python train.py --n_layer=12 --d_model=128 --n_experts=16 --experts_per_token=1 --d_expert=128 --d_shared_expert=0 --activation="geglu" --moe_layers=[0, 1, 2, 3, 4, 5, 6, 7, 8, 9, 10, 11] --router_score="softmax" --normalize_top_k=false --routed_scale=5.56 --balance_loss=0.00292 --balance_bias=false --init_std_router=0.0389 --lr_router=0.000513 --n_head=6 --n_kv_head=6 --head_dim=32 --vocab_size=10383 --norm="rmsnorm" --norm_place="peri" --norm_eps=1e-06 --positions="rope" --rope_base=10000.0 --rope_fraction=0.25 --qk_norm=false --attn_scale=0.177 --tie_embeddings=true --parallel_block=false --extras=["capped logits"] --init="uniform" --init_std_qkv=0.0442 --init_std_o=0.00736 --init_std_up=0.0442 --init_std_down=0.0057 --optimizer="adam_variant" --lr=0.00168 --lr_mult_o=1.63 --lr_mult_up=1.28 --beta1=0.9 --lr_head=0.0159 --grad_clip=1.0 --warmup_steps=592 --schedule="wsd" --decay_fraction=0.708 --decay_shape="pow" --final_lr_fraction=0.0 --batch_tokens=32768 --seq_len=256 --doc_mask=true --train_tokens=218900000 --steps=6681 --dataset="wikipedia_en"
Below are experts of layer 2 (counted from 0) of a mixture-of-experts language model. Rows are named router (the router's row for the expert), gate (a neuron's input weights, with its number), up (a neuron's input weights, with its number), down (a neuron's output weights, with its number) and show model dimensions 0-127. Each number is 128 + 32 x the weight over its row's rms, rounded and kept within 0 to 255. Numbers have three digits each.
Before each expert's rows: "raises" lists some tokens whose logits its average output raises strongly, later layers aside; "gets" lists some tokens that make up at least twice as much of what it gets as of all text. This comes from a sample of Wikipedia text that the model never trained on. Tokens count by the router's weight.

# expert 9
raises: "ur", "er", "a", "id", "i", "y"
gets: " a", "s", " In", " A", "ing", "The"
router:085187156160177167071077150123134126138129073155088137117130104141176137165075129194101145142162096140139096116138117126072128146104144089166195064158135196082131149138152137084160162132099085075090143126137064163165110115133112095161128153165110119166141084111138120104157125125061087116190126149137067126124127103137108125094118136128172171124079119048174153115150144122155141185112
gate0:148180122065134128161155083160072139140115160138146109166080143126124144107055166181156114095089131100111130119124088079120088143098127098128145149093154141149141155133131146157162065104153144140150135093112107122097151115071085100149125087157158099220177148122140150114066127155147121134128133125098130193174216122139107129148162145147123184132104080140129087099168173173176166175058
up0:126117137114115105102178089144164119133152140148120185120076117110087074111109113145069119099198156170136116138162174162153084122155143144073129110103084179123138075086115173165156109185135128130138081099099118160098139214136118144183100129147035124167204117157121086130157096132164089115169111150132124109117091119099159154075125100110102086170122172106121137125157148188112156075149
down0:110147172169131175127116128157127096119073158122162101136148091094134129088144074136157123102139135106196144123177147145110151061144119089150143144169151085154122144104124093141138107122105166158162102159141120157128173099128098156151090136069079095151126104142126158098176083121103164112118059155167115079121081119091168169146074180124061103059170182125156180170132175116129109108213
gate1:088129074116103055186167185152119123131130175126151088099100066126146128166121081100164153083128090109090132076102140170104125114163128149061101146178106131128093108115152105110100139095118159085181104116160151162112088155105119109150159137141140130161150193141049085073096135108099169082185154141133083175143094150179153129132075118112132165202134114122116112119132131118156056126151
up1:111104174134100135074088064169121127106131036119161150054133130134172122130092121129094122119180165199097086185120110188119146100152135130035152128126160101144178105149136088094134069145125122113110115139090168122137123123105175166195092109123156093113121126117153113135213136131109107082120121124115120129073155104091176143109138154114094170145120194178120151125090146111108110108176
down1:153152156073126117147140124139143129138112181083099113073131196127184182138177145106107100163065135129142137177166092090165059220171126176136127126135138120103152146094116133093103154125141143076095061132091157141110187084154102073146121123078077120110102147103129054088157104121126096126162150096158132105135127130085081129135147136140136089097126099112130129165107081202076105140143
gate2:169125134134118113115105161115177165184155076137131163178105130182089132146118109105139103118131186097123161051127070128134125083140147157137101133124107095181091153138147126097155146170159110157208191154125089147123115163097163118151094184154093115122178161081125150181121103143177150183113126140126139108131212114119149133158131093151173094151172100069094153122132175127172128051085
up2:072177158211122174154127093081092109102110180140143110087131075087139156158123153169120154125113125195110088129148128112113162190132167105143091200136132142063155076120159078132129081090106163101172088077100114162096135125138111131131151127133156152134157186164116135148097073115045141125112140107112130188146107122124159179123069103146082150093134136154129143101071099114125131159175
down2:078124156129175198174157180171110121099177096076130100148102170095141139120149096173137094087134096147113168125163124120189111137068084130119127152132106107156183123115139110096159096084120088114135159127107158186091151124140132091120102155111149129037091144140156128150123130167022157064139114118084078118093169128155115127138118151089143116117137086133127122145137105101130040092179
gate3:093108153154140138158124071087068094103149100144129116189101074156112136137144205116093136102135117109133084142126187103136149086099081087132102030082110118103115116088070073141147163090127125136153097129143124138112141168134093126181148093075137139153079160154096161199181108138133056141168096084103164117169140172152163121124164143157106097129137098126157078142140072137146091102133
up3:151120154095097117136126163158154193130117095063100070110173196124092096127121102135115088136153097077084191081097101147161132124191089099079158113163062134126140110088129116192121131084117138074111135169143085148146156099197136073144119096146125159089110122129163082105100167187110162101094150160113187153109131071134078097150141102146146153115133070088126143144123140097097108113158
down3:123101113141213125152097105117121163140124096165076168178120065135133127155154157156151129087179089122149060114125159159130145112113126090175103117082164091154168091133088088112181223136106158165131125170190147164120108121060089141086129113100133091168153139039140150132130117195108125132108087148095124133157123124107146181140126128155159063099128112107124130177106080146127108150162
gate4:131151137131141133112128144129178119119098169122163141150131154096106130151150179157068134103114105154099163093192108180086146162190104156123202180041106179115129162192194184086122086145141146155134172146154085120127155132125098144165159104170095119104100157076137179165098194144128136107127096030132145106156130119120101123102107146098112124100156155115146129131083069103140168130113
up4:145151121109151102118112111118142125107125120132096146152108132106120141072168144136084139139138178133162187104097142149108141150192100136086114133058170183113134122174137192079093126107152076131108141135055181102151103177104149113115113068201123123165079146172147158119129165124084091093087169080131091098177102140096159160130111171103144115130071148165186145092090151061134126197147
down4:147153168129120133147144121109116110097119092107129124117077138134116144113119117106152138125105130145161132138117139119139109188099159122187115100211132132117149067146133109116086087141099090102201137122144170053101099186141154139106150148132125163108154159142112109222133101125255139112169122147121171178154180140156096109111188173152096192176103104156134113119171133100087141103086
gate5:140108064118166107143116121085164197181101075137085209091057124128103097121135113146099081146178147142097068134109102173125095143073108136127088089112142115146112085082069102143121107116135100105142135105114155134120126183110134050113115092148161168172105136147118099129080104133160179159152089183089100127131143090183152126151123171115118130077123107118146050112079144153121097163160
up5:114134168087156123050113121080140096134076123171150141080116144087097148111115147104100080159085135153062100132098160107140043114145140119112182134076125051102138118090074099113112118138123146119161133120125139152158100088116200098084065121115132152112092137149209145088181094123130153127119086122108136111079128150136117181179116202111123139118163117097121104159117174166094073136156
down5:103113139142144099099120085051087132163067132143115134108123126051146141134123149139146172137100154134104138139125124158106079102114085145155078145153164120133077119076125119143087084158115075116093079139134213132175143139072052179175148086100095134121147156117100150140130138081144151178099096153181124125131163131118121162179127127197192120154137136096148184130114163167123146042112